config.toml
n_layer = 8
d_model = 192
n_experts = 16
experts_per_token = 1
d_expert = 416
d_shared_expert = 0
activation = "swiglu"
moe_layers = [0, 1, 2, 3, 4, 5, 6, 7]
router_score = "softmax"
normalize_top_k = false
routed_scale = 6.06
balance_loss = 0.0176
balance_bias = false
router_bias = true
init_std_router = 0.0199
lr_router = 0.000611
vocab_size = 8192
norm = "rmsnorm"
norm_eps = 1e-06
tie_embeddings = false
optimizer = "soap_variant"
lr = 0.0128
grad_clip = 0.5
batch_tokens = 131072
seq_len = 512
train_tokens = 539100000
steps = 4114
dataset = "wikipedia_en"
Below are experts of layer 5 (counted from 0) of a mixture-of-experts language model. Rows are named router (the router's row for the expert), gate (a neuron's input weights, with its number), up (a neuron's input weights, with its number), down (a neuron's output weights, with its number) and show model dimensions 0-191. Each number is 50 + 12 x the weight over its row's rms, rounded and kept within 0 to 99.
After each expert's rows: a language model's description of what the expert responds to. This comes from a sample of Wikipedia text that the model never trained on.

# expert 12
router:60 40 55 30 54 68 44 76 67 52 66 26 49 48 47 46 51 56 38 47 68 68 65 31 43 57 48 37 76 46 59 40 53 43 59 53 43 61 33 51 48 46 68 48 50 32 48 42 56 32 45 43 55 57 39 66 40 41 29 49 55 63 31 54 56 78 46 46 57 33 41 24 44 46 62 53 68 62 73 25 36 51 46 37 49 39 73 77 44 54 45 72 51 64 60 62 47 39 45 42 47 57 55 65 54 43 60 43 33 53 52 56 55 52 43 75 76 61 51 51 71 47 52 54 45 70 59 49 60 48 52 50 46 65 51 60 55 57 38 63 40 68 54 34 37 30 61 72 53 55 45 44 49 32 26 56 47 66 32 35 29 61 36 61 52 52 71 51 44 35 40 42 33 63 64 50 58 71 38 47 45 51 52 62 53 50 64 57 66 51 70 49
gate0:69 58 61 49 59 45 84 61 49 59 29 34 48 37 58 50 66 42 52 30 40 87 44 56 35 71 50 63 53 52 31 52 64 36 59 81 57 48 52 44 61 56 50 59 38 59 68 65 50 45 51 56 47 56 56 61 57 45 32 51 34 54 59 49 55 50 30 68 44 53 46 46 73 77 40 64 59 50 38 50 36 58 53 57 40 45 45 59 45 65 57 30 58 53 51 60 45 36 40 50 64 69 45 59 59 47 58 28 59 51 46 50 58 53 26 47 48 63 57 48 61 39 49 44 44 50 50 41 56 63 67 35 66 66 58 28 33 40 58 57 63 50 44 84 54 60 51 52 50 45 29 57 54 53 43 44 19 62 56 58 55 50 50 41 40 60 40 37 68 41 66 67 56 30 50 57 40 46 42 62 49 45 42 39 26 51 20 50 47 44 32 75
up0:53 68 73 38 45 30 69 44 49 46 23 41 43 65 57 58 46 32 48 25 30 71 45 46 18 38 58 55 57 61 52 41 38 24 66 67 64 27 55 50 50 54 57 63 74 68 51 55 60 47 23 58 46 51 50 55 78 60 43 55 45 59 56 66 36 52 38 50 54 60 31 53 46 66 57 48 52 41 42 34 44 64 54 55 27 43 58 58 36 36 52 43 50 54 64 67 45 47 60 45 53 45 57 51 75 58 51 51 73 54 53 51 58 45 41 42 46 38 70 54 60 49 57 33 44 39 64 66 45 53 52 42 34 71 59 29 74 45 56 52 82 56 44 44 30 57 60 69 32 59 52 56 66 53 60 35 52 63 38 53 63 59 45 37 47 39 40 35 63 57 61 61 67 46 51 45 40 51 74 45 57 37 61 44 58 56 49 53 42 60 29 48
down0:40 16 27 50 50 56 28 66 30 48 65 40 73 63 50 35 46 54 44 36 62 57 36 50 37 56 53 45 52 64 41 43 34 49 41 71 49 56 49 52 73 49 52 45 68 51 62 40 34 50 60 46 37 52 54 29 50 61 48 35 56 37 46 55 48 18 39 44 39 55 55 45 43 64 47 47 39 52 43 32 48 70 64 53 58 58 35 55 32 53 42 52 56 80 59 65 31 24 54 62 38 43 50 49 62 46 56 37 50 48 66 26 49 44 53 44 39 51 79 46 50 56 56 34 65 56 51 37 51 63 36 39 70 43 62 22 48 38 60 56 50 58 40 58 45 52 54 51 67 46 43 38 46 54 44 35 57 62 49 57 71 52 41 42 40 56 29 36 57 53 65 47 48 41 67 53 73 42 53 57 49 49 54 27 31 74 43 38 66 72 18 54
What it handles: Table separators and first names. Pipe separators, colons after infobox or taxonomy labels (Phylum:, Department:), and given names in tables, such as David, Dmitry, John.

# expert 14
router:77 64 53 67 68 58 56 28 54 48 25 62 42 56 55 43 26 28 69 45 48 61 42 61 56 52 40 40 29 40 57 60 54 50 84 60 41 52 39 61 55 32 80 71 62 60 39 67 50 42 19 34 50 46 38 47 39 31 46 44 22 36 62 57 38 35 44 59 69 52 43 27 46 46 61 53 67 48 36 46 73 71 40 56 57 59 60 34 52 42 46 55 57 38 44 52 40 62 34 55 53 40 64 73 41 40 49 37 48 36 54 44 59 62 38 27 43 30 43 44 49 44 47 61 35 52 47 51 61 45 66 55 43 48 41 65 48 50 57 58 50 51 58 46 61 70 39 32 44 48 77 32 64 49 57 54 56 33 39 65 54 45 32 40 61 54 48 45 41 31 42 53 45 62 51 42 43 61 67 48 43 58 43 54 39 28 44 46 40 59 47 61
gate1:65 63 41 51 65 47 47 51 21 55 32 48 48 31 43 51 57 52 61 65 29 55 64 57 42 29 37 39 68 49 41 23 37 15 36 55 50 54 59 38 56 45 53 56 23 70 47 44 38 41 55 50 32 39 43 57 54 59 38 38 49 46 54 40 57 57 46 69 35 46 41 60 53 53 54 41 40 60 41 69 78 58 36 53 53 65 76 30 37 55 48 59 44 54 81 61 53 45 40 44 52 40 36 68 56 71 52 45 65 45 27 37 62 42 47 45 38 48 34 51 53 52 70 11 46 68 51 59 38 68 51 44 53 68 44 29 46 19 49 63 50 38 56 30 52 55 38 39 35 50 43 48 49 45 53 45 54 58 43 48 54 44 54 45 53 52 55 46 43 56 64 52 23 49 41 30 47 40 43 55 52 61 43 56 48 59 31 46 42 28 61 64
up1:52 49 63 61 55 35 50 32 67 37 67 59 58 60 57 54 56 46 44 60 60 45 44 58 56 78 53 40 46 38 49 41 52 53 42 55 62 51 28 42 48 60 53 41 45 56 38 40 38 42 47 66 51 41 46 41 66 59 61 55 69 48 45 29 45 62 30 51 70 53 48 59 63 45 46 39 53 50 44 56 49 25 73 30 55 49 33 37 45 41 52 38 56 26 52 43 40 74 57 57 52 50 42 52 60 29 43 57 71 50 68 79 62 74 52 38 56 49 64 65 39 39 36 52 37 27 48 42 43 27 48 62 43 29 36 50 58 45 57 64 43 49 52 62 52 74 53 55 63 44 53 50 37 34 43 55 45 43 61 76 29 42 56 72 71 48 56 33 40 24 24 53 77 42 47 62 62 60 46 61 30 45 53 62 31 32 53 58 70 41 44 33
down1:35 54 48 42 44 62 48 57 60 54 46 30 51 35 61 58 28 50 26 56 37 43 50 58 51 66 49 71 64 33 61 57 62 60 51 51 26 59 63 47 36 40 54 52 68 54 31 62 42 49 56 47 55 49 37 50 41 37 80 51 51 60 35 59 70 59 42 29 43 56 46 54 43 56 36 54 51 44 54 50 45 27 45 61 33 38 44 37 53 50 57 65 44 47 47 59 52 59 44 61 63 40 53 65 47 60 49 41 72 36 52 52 58 35 30 42 38 48 61 47 53 54 63 64 61 70 66 25 73 73 44 42 59 58 51 46 75 35 35 57 52 62 53 52 64 27 67 50 58 69 60 54 18 72 34 52 65 45 34 68 62 60 39 58 54 38 55 54 64 58 60 56 58 70 56 33 43 31 58 63 28 38 19 54 60 35 40 50 45 65 43 63
What it handles: Non-Latin script and numbers. Thai, Chinese, Japanese and Cyrillic characters inside parentheses, plus digits in dates and measurements, such as 62.38 km, birth years.

# expert 6
router:57 41 50 27 47 52 62 38 21 30 54 48 46 55 54 60 70 61 64 47 35 53 45 51 47 50 49 64 20 51 29 34 45 61 29 31 45 45 58 38 63 65 36 41 48 45 73 45 44 61 63 55 50 67 66 25 49 58 75 65 68 38 84 54 39 55 43 55 44 52 57 54 49 42 37 38 45 48 58 66 55 41 41 41 71 40 38 52 56 38 39 42 71 30 57 56 53 61 46 71 56 30 74 35 44 58 48 60 65 60 53 56 53 45 56 32 32 58 38 59 37 62 36 78 50 40 70 47 32 60 48 50 76 48 62 50 73 43 49 34 43 40 53 53 51 56 62 47 45 39 32 52 43 56 39 45 50 62 43 51 45 48 50 56 52 37 63 36 45 45 55 78 40 29 33 53 35 33 67 42 43 58 46 44 42 56 45 55 45 52 62 32
gate1:56 34 56 45 51 46 29 51 54 36 61 44 40 52 40 57 42 36 49 34 49 58 39 75 38 60 51 46 35 51 44 48 75 46 44 52 53 56 44 50 48 51 47 34 42 53 41 45 60 43 54 36 53 60 47 48 49 79 39 55 70 35 54 49 63 50 57 69 44 56 20 51 68 60 48 52 33 45 68 42 46 59 49 73 51 40 63 50 59 37 31 35 48 27 52 51 37 46 38 67 33 52 37 59 45 60 75 52 51 52 38 43 44 65 51 62 53 56 36 43 59 55 70 25 46 70 72 37 32 43 63 62 47 77 61 50 43 74 64 36 42 50 50 54 41 45 43 51 55 45 36 69 23 50 60 60 74 62 53 38 54 62 48 39 62 26 38 38 46 41 55 53 43 55 40 66 77 42 45 43 73 56 46 79 54 38 33 62 68 50 41 75
up1:42 29 65 53 56 27 44 57 62 23 52 50 55 48 42 55 55 23 63 36 27 45 51 72 43 63 50 45 18 40 43 39 84 46 46 49 61 56 56 65 58 62 35 35 73 37 42 53 48 53 44 53 62 62 40 51 34 68 43 51 65 58 58 63 79 50 49 45 60 54 31 57 55 48 75 29 29 43 57 55 50 54 60 79 56 29 58 47 58 26 49 45 55 38 56 36 51 47 45 59 25 53 45 58 39 29 61 55 49 52 33 61 42 56 49 59 40 51 64 35 62 44 74 56 54 65 57 35 54 34 74 53 50 49 61 39 42 53 55 55 50 58 39 48 44 46 37 64 54 66 50 60 34 60 41 54 63 55 44 42 44 55 53 48 65 75 38 44 52 52 42 27 31 64 53 65 33 42 73 52 50 42 46 56 54 45 47 64 50 40 74 49
down1:53 53 32 49 52 54 83 56 62 33 58 41 39 49 61 53 37 54 61 46 53 54 43 35 63 62 38 44 70 68 55 51 34 50 34 46 65 34 40 38 46 28 45 42 88 49 59 54 63 51 46 55 53 46 43 50 70 56 43 55 30 52 23 52 43 50 57 48 28 19 52 53 72 66 51 58 54 31 64 45 29 42 48 37 52 36 61 68 44 62 60 44 45 64 37 63 54 51 42 46 57 55 60 44 63 69 42 40 63 46 63 42 52 37 32 45 79 31 48 69 53 44 32 58 44 53 65 67 27 37 38 61 60 32 41 40 65 55 47 48 46 59 50 39 49 47 45 57 41 30 50 34 75 49 57 58 21 76 54 53 62 38 35 65 33 57 59 44 59 30 58 56 53 53 57 39 62 68 56 47 47 41 37 51 49 39 39 49 60 62 54 38
What it handles: Plural and common nouns. Common nouns and plural endings after the, his or a in prose, such as players, series, proceedings, terrorists, season.

# expert 2
router:48 44 56 26 58 71 54 42 50 51 47 57 49 52 77 59 41 38 48 37 59 60 49 36 51 49 64 42 56 45 44 52 56 30 58 47 66 34 50 48 47 58 65 43 35 70 55 46 61 37 38 49 33 36 49 24 52 35 25 50 57 69 67 47 57 71 62 58 60 51 54 39 31 34 54 43 66 46 51 59 53 66 58 54 55 42 62 67 59 48 36 51 63 40 58 77 51 53 35 45 44 79 37 60 45 56 45 15 43 46 63 39 45 42 25 40 66 39 45 64 82 49 73 67 45 42 54 36 62 53 49 54 41 46 36 60 31 61 40 52 56 53 53 56 70 58 51 25 57 51 57 59 48 61 55 62 47 47 43 49 42 29 59 44 51 64 66 57 52 26 59 65 35 62 44 45 23 36 40 67 35 26 54 54 43 72 55 58 64 60 54 39
gate0:46 70 48 29 78 73 61 63 35 72 36 31 32 32 58 50 51 49 41 56 54 58 66 45 43 42 46 61 32 52 47 46 37 35 64 60 40 57 38 67 29 43 64 38 41 65 68 41 40 45 38 49 29 31 49 50 53 37 45 57 40 33 47 42 46 53 42 54 53 66 35 66 51 73 60 37 45 52 39 50 55 60 29 44 66 68 47 69 16 32 59 56 63 28 69 65 45 51 42 55 49 54 62 36 52 48 39 56 55 68 56 33 41 49 69 55 40 57 63 50 60 64 54 48 46 55 26 51 53 56 42 37 55 48 42 48 50 39 65 73 44 66 55 46 55 52 32 52 49 31 29 60 61 57 46 50 59 42 41 41 21 48 59 50 49 48 62 70 35 35 51 70 32 66 62 44 50 42 62 74 62 52 54 61 64 57 37 36 43 41 43 48
up0:35 65 71 20 66 64 60 56 46 56 57 39 55 20 49 52 39 44 31 44 56 56 65 46 43 54 44 59 28 46 48 62 31 43 61 51 75 64 44 58 40 49 54 61 40 59 60 41 49 38 49 51 27 38 52 57 54 60 47 70 62 41 40 54 57 59 40 60 57 57 37 71 63 58 69 42 51 44 38 59 43 51 29 49 70 54 53 88 38 27 58 42 64 35 52 43 45 48 30 65 61 67 59 46 51 41 33 66 57 65 54 34 42 41 58 43 70 51 65 44 57 62 37 44 50 60 44 47 56 45 51 44 67 62 34 56 54 42 72 92 52 67 34 57 47 41 55 49 65 39 35 58 61 62 51 47 43 43 56 55 32 31 57 47 55 34 43 55 42 41 54 53 44 42 50 38 76 54 56 77 66 50 59 60 38 38 32 57 57 42 53 57
down0:44 73 50 33 57 53 38 70 57 60 34 51 63 51 27 37 45 24 50 45 29 51 42 45 33 46 59 50 62 58 33 45 45 41 46 50 44 59 50 54 59 37 62 52 89 48 45 75 42 33 78 37 68 21 57 59 50 35 49 50 41 54 50 46 43 45 41 50 37 56 62 35 54 56 60 69 47 48 46 62 57 43 57 47 53 48 54 39 74 51 62 47 31 40 40 71 27 61 68 39 66 46 38 60 55 48 64 62 80 77 48 55 60 45 61 57 74 59 53 62 47 41 57 65 54 56 39 58 35 54 47 51 52 48 60 46 28 42 54 49 58 41 67 31 76 59 51 29 51 50 47 51 64 36 67 53 67 38 43 76 46 46 35 54 55 52 31 52 50 50 54 58 61 65 40 41 59 36 42 57 50 50 42 64 54 47 85 49 48 40 47 54
What it handles: Ends of names and places. Closing pieces of proper names and entries in tables and lists, such as closing parentheses, state codes (IL, SC), surname endings, years.

# expert 5
router:49 30 60 28 33 50 76 52 59 52 56 58 44 40 77 67 35 39 44 43 47 52 62 49 52 56 33 51 37 33 22 43 38 30 31 51 41 53 35 71 65 63 49 45 67 62 23 38 54 77 58 52 42 48 50 34 46 65 65 65 52 56 71 42 38 47 38 53 54 56 60 52 63 55 40 59 67 54 49 57 64 35 56 50 41 42 41 48 57 57 46 39 64 36 71 54 45 30 38 58 64 50 68 48 26 52 45 71 58 48 39 51 41 64 46 50 48 67 31 55 46 49 56 45 47 47 41 48 41 52 47 58 64 25 40 39 58 36 68 58 62 44 36 63 53 51 47 62 52 36 38 61 43 61 35 56 48 42 53 33 47 55 44 42 43 27 54 62 54 65 46 78 37 58 32 63 08 55 46 52 43 63 54 43 45 49 66 60 66 63 75 54
gate23:49 46 47 36 57 46 52 42 46 68 60 58 57 47 56 51 57 59 61 59 28 40 40 46 49 48 65 41 68 64 48 57 49 73 49 39 34 40 53 52 50 35 42 51 85 20 46 46 63 58 43 46 45 43 66 46 39 44 50 58 57 34 56 45 58 43 58 40 56 58 48 60 59 45 54 78 66 55 51 48 63 53 56 37 57 49 42 44 59 58 74 81 58 49 47 75 44 26 44 42 31 52 56 48 72 56 32 52 42 56 43 41 50 74 60 50 58 50 51 20 59 65 47 53 71 49 54 53 48 58 71 71 50 56 90 43 61 60 67 29 45 58 36 38 56 43 43 59 27 64 52 43 53 54 44 67 34 47 71 29 50 65 40 61 39 51 43 77 28 57 42 58 45 55 54 50 35 56 59 86 41 45 47 27 53 55 58 48 51 48 48 44
up23:71 24 45 55 53 49 51 45 42 49 53 52 42 45 55 50 65 56 50 53 28 51 44 33 39 45 48 35 53 58 47 47 51 66 54 56 27 56 57 38 72 63 55 54 90 26 42 36 49 66 47 46 49 66 55 46 48 56 53 69 48 33 48 32 46 44 69 50 47 57 51 43 44 58 44 45 48 41 68 34 60 43 43 36 44 59 26 46 43 52 74 75 50 47 41 64 34 22 35 55 35 66 40 54 68 56 25 59 49 69 42 44 70 45 81 46 49 37 56 32 60 50 53 45 68 48 50 51 68 65 62 51 65 50 77 49 80 59 48 42 50 55 30 62 51 49 35 54 30 59 53 29 49 59 45 68 23 52 65 30 47 49 53 55 42 48 56 61 36 47 48 41 55 51 68 48 42 59 57 61 50 45 38 21 54 60 33 55 46 43 55 40
down23:52 63 49 64 46 47 48 60 52 40 58 44 50 47 49 59 42 71 51 47 48 63 53 54 70 51 66 30 44 51 71 52 62 51 28 51 62 65 49 60 53 61 58 35 86 40 51 40 49 56 57 70 55 57 61 64 62 51 42 40 44 48 49 44 28 12 63 45 53 51 51 67 50 61 59 66 43 36 51 41 37 50 46 54 34 67 40 57 22 44 58 55 48 54 62 44 20 42 56 56 63 52 36 66 47 50 39 64 68 63 39 32 56 56 26 56 58 29 59 45 59 54 65 47 73 41 36 73 37 59 51 37 41 39 67 45 57 60 36 65 46 24 51 60 59 55 59 61 57 76 29 42 31 63 53 60 38 56 52 20 43 76 42 40 49 54 48 55 35 53 34 47 56 46 55 38 42 55 33 27 40 31 37 60 56 38 60 38 55 53 51 54
What it handles: Word endings and adjectives. Final pieces of names and words, such as Vi-dal, Mon-et, Llo-yd, plus topic adjectives like social, nuclear, medical, financial.

# expert 7
router:40 39 45 65 44 34 30 53 37 37 46 46 55 44 42 50 46 61 47 32 34 33 47 45 33 57 35 49 47 20 22 54 44 46 57 48 58 54 54 59 46 59 34 61 51 35 37 43 32 49 40 46 41 54 57 51 51 59 56 50 57 62 56 34 44 56 43 53 75 57 62 41 32 43 51 59 43 45 49 70 49 27 42 52 27 40 27 36 60 38 70 43 64 26 49 47 42 36 38 25 63 37 41 58 60 54 55 38 49 61 55 40 43 40 48 34 53 59 45 33 57 63 76 31 75 51 50 38 31 86 26 78 55 60 63 32 50 34 54 39 50 57 59 52 47 45 54 41 48 48 59 60 41 38 59 39 57 44 47 34 51 32 38 36 47 49 47 44 48 81 73 45 47 72 50 33 33 61 42 45 46 41 46 32 54 43 60 32 62 51 39 48
gate1:49 46 34 53 55 13 47 52 47 68 49 49 45 44 38 36 71 57 58 70 54 37 43 56 47 62 39 33 53 33 74 32 36 51 42 63 31 45 53 74 51 53 48 52 41 60 55 36 58 67 45 57 61 57 44 48 32 61 70 56 69 62 44 57 55 49 42 39 60 35 57 36 48 62 57 56 41 58 41 66 46 32 62 50 43 52 69 33 52 41 46 55 55 42 29 51 56 47 35 54 51 68 58 59 68 67 45 53 50 61 62 60 46 60 64 68 56 26 43 51 52 33 50 30 34 44 57 60 57 61 58 53 41 42 58 58 45 49 54 60 63 49 62 59 64 49 54 44 66 43 77 31 66 70 26 68 51 47 66 53 57 58 27 44 39 46 37 52 37 63 48 59 46 58 46 77 59 64 44 78 48 86 37 35 61 49 72 35 58 34 51 60
up1:51 66 43 55 68 64 53 32 64 53 60 41 46 77 47 59 49 47 51 45 47 76 58 50 69 55 85 63 58 58 65 68 58 38 52 49 55 51 57 77 42 48 52 38 53 37 43 65 49 48 47 41 28 76 74 57 38 43 51 31 41 46 57 34 48 52 66 24 42 54 57 67 48 39 44 49 54 36 68 35 64 69 36 51 41 74 49 55 60 67 36 56 43 40 64 59 44 25 57 53 39 55 54 40 53 40 35 43 45 59 41 46 25 60 48 50 37 33 53 32 42 58 59 55 56 60 54 24 41 27 65 45 48 46 27 43 45 36 49 26 45 39 61 72 56 51 68 70 64 45 46 61 38 33 47 63 60 53 38 40 49 36 55 53 62 56 59 59 20 38 34 44 50 55 62 32 42 46 45 50 45 48 78 57 53 42 53 41 45 45 49 62
down1:42 59 43 46 41 60 52 44 44 45 48 37 36 51 39 51 41 45 69 74 37 61 51 40 75 51 44 69 44 38 45 38 42 40 53 59 38 45 73 44 40 48 45 29 63 40 65 65 58 43 57 40 39 71 75 48 39 47 62 49 45 43 64 33 29 48 49 49 62 50 55 59 59 47 38 65 70 40 66 58 46 49 62 74 37 56 60 50 37 40 45 61 61 57 61 41 41 34 44 50 49 37 55 54 48 13 35 47 38 69 64 24 57 50 57 88 39 48 58 53 43 54 48 55 64 47 58 30 51 75 43 48 65 39 53 47 48 38 50 41 49 59 66 48 55 66 54 24 54 33 32 38 72 44 31 49 55 48 47 75 56 63 49 61 65 34 44 50 51 55 66 63 50 33 48 51 38 62 52 49 37 43 39 72 57 57 53 56 10 55 50 44
What it handles: Place and direction words. Compass terms and place-name starts after the or in, such as southern, north, coast, cathedral, Grand Banks, in geography text.

# expert 0
router:71 53 39 34 37 49 47 56 63 33 44 59 49 72 37 43 60 53 41 64 59 51 39 70 49 52 66 61 50 53 48 31 55 48 67 60 57 48 57 55 39 67 59 51 39 57 57 60 41 54 52 54 66 52 65 50 56 22 53 37 57 64 46 37 40 36 57 58 53 51 61 51 41 55 21 61 48 51 48 50 63 46 40 51 48 46 67 25 53 58 41 41 54 51 37 63 32 31 32 33 53 57 40 56 60 42 34 35 50 47 55 73 49 53 49 32 52 37 20 46 78 49 45 28 27 49 56 51 60 64 57 39 40 61 57 62 45 67 50 55 48 35 44 79 48 76 52 45 67 28 75 45 39 41 52 33 56 46 43 72 71 49 64 41 47 69 44 66 30 38 46 41 24 36 51 30 71 42 57 48 55 28 51 63 51 62 31 47 62 52 36 51
gate1:64 54 52 49 60 59 51 57 50 37 44 34 39 56 30 32 54 30 62 43 56 44 68 59 80 55 60 70 33 49 43 59 48 50 42 51 43 52 54 32 56 37 45 67 33 53 51 34 58 65 41 39 53 70 64 50 73 27 58 53 70 60 43 49 56 60 68 73 50 52 39 38 63 51 45 82 68 50 37 41 27 59 53 44 39 68 56 66 54 47 28 42 43 53 49 34 50 64 45 46 54 59 51 44 59 50 46 56 53 42 42 50 30 65 58 40 53 36 28 67 64 49 44 48 69 35 57 52 74 43 54 55 47 68 58 48 39 49 52 52 43 50 60 62 58 63 58 68 53 46 61 37 63 47 53 49 40 56 50 56 67 21 52 43 33 65 63 43 71 60 42 59 45 24 86 59 73 64 62 41 67 67 63 60 33 61 56 37 39 43 55 51
up1:33 63 65 49 65 45 44 48 42 76 51 51 38 60 54 48 55 67 46 58 30 60 58 55 56 55 33 36 72 42 63 17 54 53 53 68 49 49 45 67 32 47 33 46 49 64 60 72 32 44 34 29 38 14 12 42 48 64 36 70 60 45 58 51 51 58 23 44 47 49 48 50 48 41 47 49 55 39 65 40 59 46 58 70 53 55 62 24 47 48 74 47 50 41 21 57 50 47 64 49 57 45 25 50 50 55 46 53 58 46 49 33 63 67 35 58 51 58 64 64 40 54 50 45 38 51 39 41 45 64 34 30 33 61 40 39 55 52 53 56 65 47 41 48 61 34 56 44 65 57 51 71 62 36 55 57 45 43 64 53 65 59 38 35 48 56 45 50 75 58 36 48 54 69 52 38 54 53 50 71 39 37 65 63 49 52 47 49 58 66 48 33
down1:34 45 51 35 64 59 67 34 57 40 42 54 46 54 56 56 48 61 39 53 61 50 68 48 64 52 32 42 42 63 45 65 48 51 58 73 40 63 40 59 47 67 33 41 46 46 56 21 75 41 52 72 56 44 74 58 52 47 44 49 64 60 60 64 53 60 73 52 35 38 32 38 67 39 57 67 45 35 46 52 50 60 44 39 35 70 39 32 45 46 46 55 35 50 55 38 40 47 30 41 36 57 49 62 46 27 26 63 53 58 60 35 43 33 69 34 49 47 51 58 55 52 18 68 72 44 53 57 34 54 50 44 64 56 56 18 14 77 62 57 52 41 47 37 57 64 47 34 56 44 43 47 34 40 48 65 53 48 48 26 28 44 61 42 54 46 55 32 59 32 56 40 49 55 58 41 51 49 63 50 57 41 32 65 53 57 40 54 40 66 48 42
What it handles: Table and infobox field names. Field labels and cell values starting infobox lines or table rows, such as Date, Total, Location, Seat, years and scores.

# expert 15
router:40 54 52 60 74 65 57 73 67 47 43 50 66 52 45 32 47 38 53 46 62 31 44 29 61 35 63 42 53 59 70 57 68 42 56 48 45 64 49 60 56 65 55 39 54 37 46 53 48 29 62 31 53 23 40 65 49 45 29 13 38 52 43 67 39 37 65 37 48 28 43 48 29 67 54 49 40 58 40 57 28 61 57 39 42 68 49 47 55 39 56 54 48 51 36 49 54 67 52 33 52 70 41 34 59 48 56 52 51 71 56 50 63 59 52 35 61 62 61 57 34 37 65 57 70 37 49 66 48 40 36 54 37 45 55 42 39 48 63 62 41 46 55 29 36 35 45 58 61 40 49 34 68 46 33 22 53 79 43 55 56 52 50 32 48 41 48 47 56 51 68 39 65 43 47 47 50 41 18 49 36 54 44 50 64 37 43 70 45 43 38 66
gate2:55 46 55 45 34 62 52 40 56 64 49 49 47 50 33 74 60 32 45 40 60 45 50 70 38 37 30 69 54 43 42 59 74 39 55 52 40 45 59 32 50 57 30 53 35 51 40 47 56 47 35 37 33 45 58 26 19 45 69 53 59 51 59 41 51 24 71 46 58 35 49 35 59 31 50 44 35 55 43 57 45 57 76 52 54 49 46 75 41 46 34 50 48 65 25 67 55 68 51 51 47 48 48 49 67 57 55 50 74 49 27 28 38 42 72 50 26 56 29 37 40 52 49 38 54 45 46 54 59 65 43 81 55 33 53 58 67 43 66 53 55 36 54 53 52 51 51 45 49 32 39 37 65 47 49 49 56 57 58 50 48 43 51 71 55 16 62 60 56 46 25 54 42 38 62 38 56 59 48 73 60 43 51 36 44 44 44 39 59 55 76 53
up2:42 62 65 43 43 42 29 47 09 50 54 40 46 38 63 38 46 50 62 51 51 69 33 56 55 60 59 47 31 43 68 33 51 67 62 67 47 57 61 56 35 53 48 29 48 52 54 74 43 48 30 40 57 43 48 54 48 48 52 46 56 76 48 49 35 46 40 38 62 72 58 38 63 54 52 51 61 50 68 53 56 50 35 47 47 47 60 44 62 41 43 38 59 43 56 56 53 40 54 41 43 55 40 67 41 45 70 22 48 68 68 29 35 44 43 53 51 26 81 63 49 51 68 56 80 46 68 66 25 43 62 55 35 55 56 42 53 53 44 45 50 56 56 40 60 38 41 31 52 51 73 48 49 21 61 74 44 56 50 46 43 59 59 36 36 53 65 44 43 62 60 55 32 49 30 49 34 45 70 30 50 49 40 54 48 31 39 58 43 67 32 62
down2:49 50 69 38 43 71 49 62 43 59 56 46 36 46 41 38 58 80 60 53 53 43 38 49 40 41 63 48 48 55 61 59 31 65 48 64 50 42 55 77 49 43 48 47 25 54 41 42 41 54 51 59 31 22 46 47 52 33 39 41 38 54 78 63 58 52 60 55 69 66 46 50 53 57 65 52 41 49 46 57 48 58 77 49 48 50 44 83 49 23 62 42 50 48 48 51 50 50 45 56 49 51 47 58 73 42 62 52 41 38 39 58 60 48 43 57 63 60 53 67 29 69 58 65 59 56 75 40 50 49 53 46 51 45 33 33 31 54 54 36 52 46 84 38 39 35 40 34 55 38 52 72 51 30 42 41 42 48 67 44 75 65 72 44 42 76 59 62 55 30 64 56 63 44 28 50 51 36 39 27 45 41 64 61 39 48 59 39 31 55 45 39
What it handles: Sentence-ending periods. Full stops ending sentences and paragraph breaks after them, as in Serie B. and aged 37., plus sentence-opening However.

# expert 4
router:29 46 69 51 48 58 55 46 33 48 45 30 56 20 56 44 79 76 43 66 50 31 54 31 29 36 44 53 47 63 66 35 67 58 57 53 42 36 67 31 43 47 53 48 59 59 74 62 44 31 64 59 42 35 46 44 50 45 50 58 57 21 35 38 38 55 48 48 36 38 38 50 53 42 40 44 34 52 67 39 28 50 67 72 56 48 36 67 53 72 44 56 36 80 59 49 55 64 54 58 42 54 47 46 54 67 67 67 55 63 52 50 36 42 57 68 66 52 58 57 46 59 35 49 56 52 40 45 73 26 44 62 46 51 52 45 55 47 52 51 40 45 59 37 40 56 52 45 51 53 38 47 46 49 40 61 45 70 60 53 33 58 39 63 43 28 59 38 63 69 44 59 64 78 35 51 60 39 49 45 33 70 57 51 58 57 43 59 28 33 58 65
gate24:55 45 56 27 86 76 48 44 58 65 46 44 63 56 54 47 40 41 52 50 41 20 46 60 62 17 53 34 58 54 32 48 48 50 37 43 58 38 47 75 55 71 55 56 66 57 41 31 47 36 49 52 48 52 49 66 52 51 41 46 47 47 54 51 50 51 54 31 50 55 55 38 28 58 29 43 39 65 55 57 42 66 51 28 45 48 53 49 38 40 59 23 50 36 47 60 54 21 50 52 42 55 53 48 62 35 60 28 50 31 49 41 48 62 40 52 54 50 54 51 61 54 79 29 49 51 62 29 39 63 49 26 53 30 40 66 30 68 46 54 33 65 51 37 59 61 57 51 43 63 29 44 38 57 49 67 46 61 35 43 55 52 49 46 57 52 26 51 39 58 43 37 83 42 56 44 51 49 26 52 41 37 48 68 55 41 58 73 60 43 38 52
up24:48 64 36 52 53 53 59 35 57 40 43 47 41 51 64 49 34 49 36 45 30 49 66 39 43 66 59 47 26 50 56 53 61 69 54 59 65 45 38 47 40 46 37 36 53 66 45 46 29 38 55 53 58 40 68 73 55 62 50 66 53 39 58 69 69 43 52 43 41 63 62 40 69 53 31 65 31 64 50 54 44 53 41 60 53 47 38 61 30 22 33 22 53 38 46 43 62 34 38 71 58 64 42 50 59 34 37 47 56 51 42 63 52 43 34 52 35 39 47 54 44 63 43 48 55 64 49 54 57 65 55 64 44 17 48 41 46 56 32 52 50 57 41 27 44 52 41 38 60 53 63 48 33 81 36 28 42 53 46 49 53 56 53 38 67 43 31 67 43 36 66 65 87 58 31 35 57 34 35 55 41 51 66 70 57 61 55 53 63 54 54 36
down24:50 32 34 37 90 43 42 52 44 39 55 49 51 38 41 65 81 42 52 48 58 71 48 36 54 34 57 40 54 55 44 65 52 49 22 43 57 45 59 75 47 58 51 39 89 36 57 59 45 40 52 48 39 72 38 48 20 40 62 27 47 47 51 46 60 40 42 61 53 33 67 45 65 56 40 43 30 67 59 52 55 47 44 44 52 50 72 54 43 71 45 30 56 63 47 63 47 35 44 37 56 68 57 44 65 46 47 45 46 43 43 55 39 36 55 55 37 31 61 68 64 46 30 37 41 45 39 53 42 67 54 46 46 37 61 74 35 47 59 54 63 49 48 44 64 65 39 55 68 46 26 64 62 48 41 50 56 65 43 39 45 45 68 48 23 72 34 61 40 34 45 54 44 58 41 40 61 36 56 40 59 42 47 38 48 33 47 53 53 62 48 47
What it handles: Clause-linking commas and prepositions. Commas, conjunctions and prepositions that join clauses or phrases in prose, such as ", where", while, including, and, in.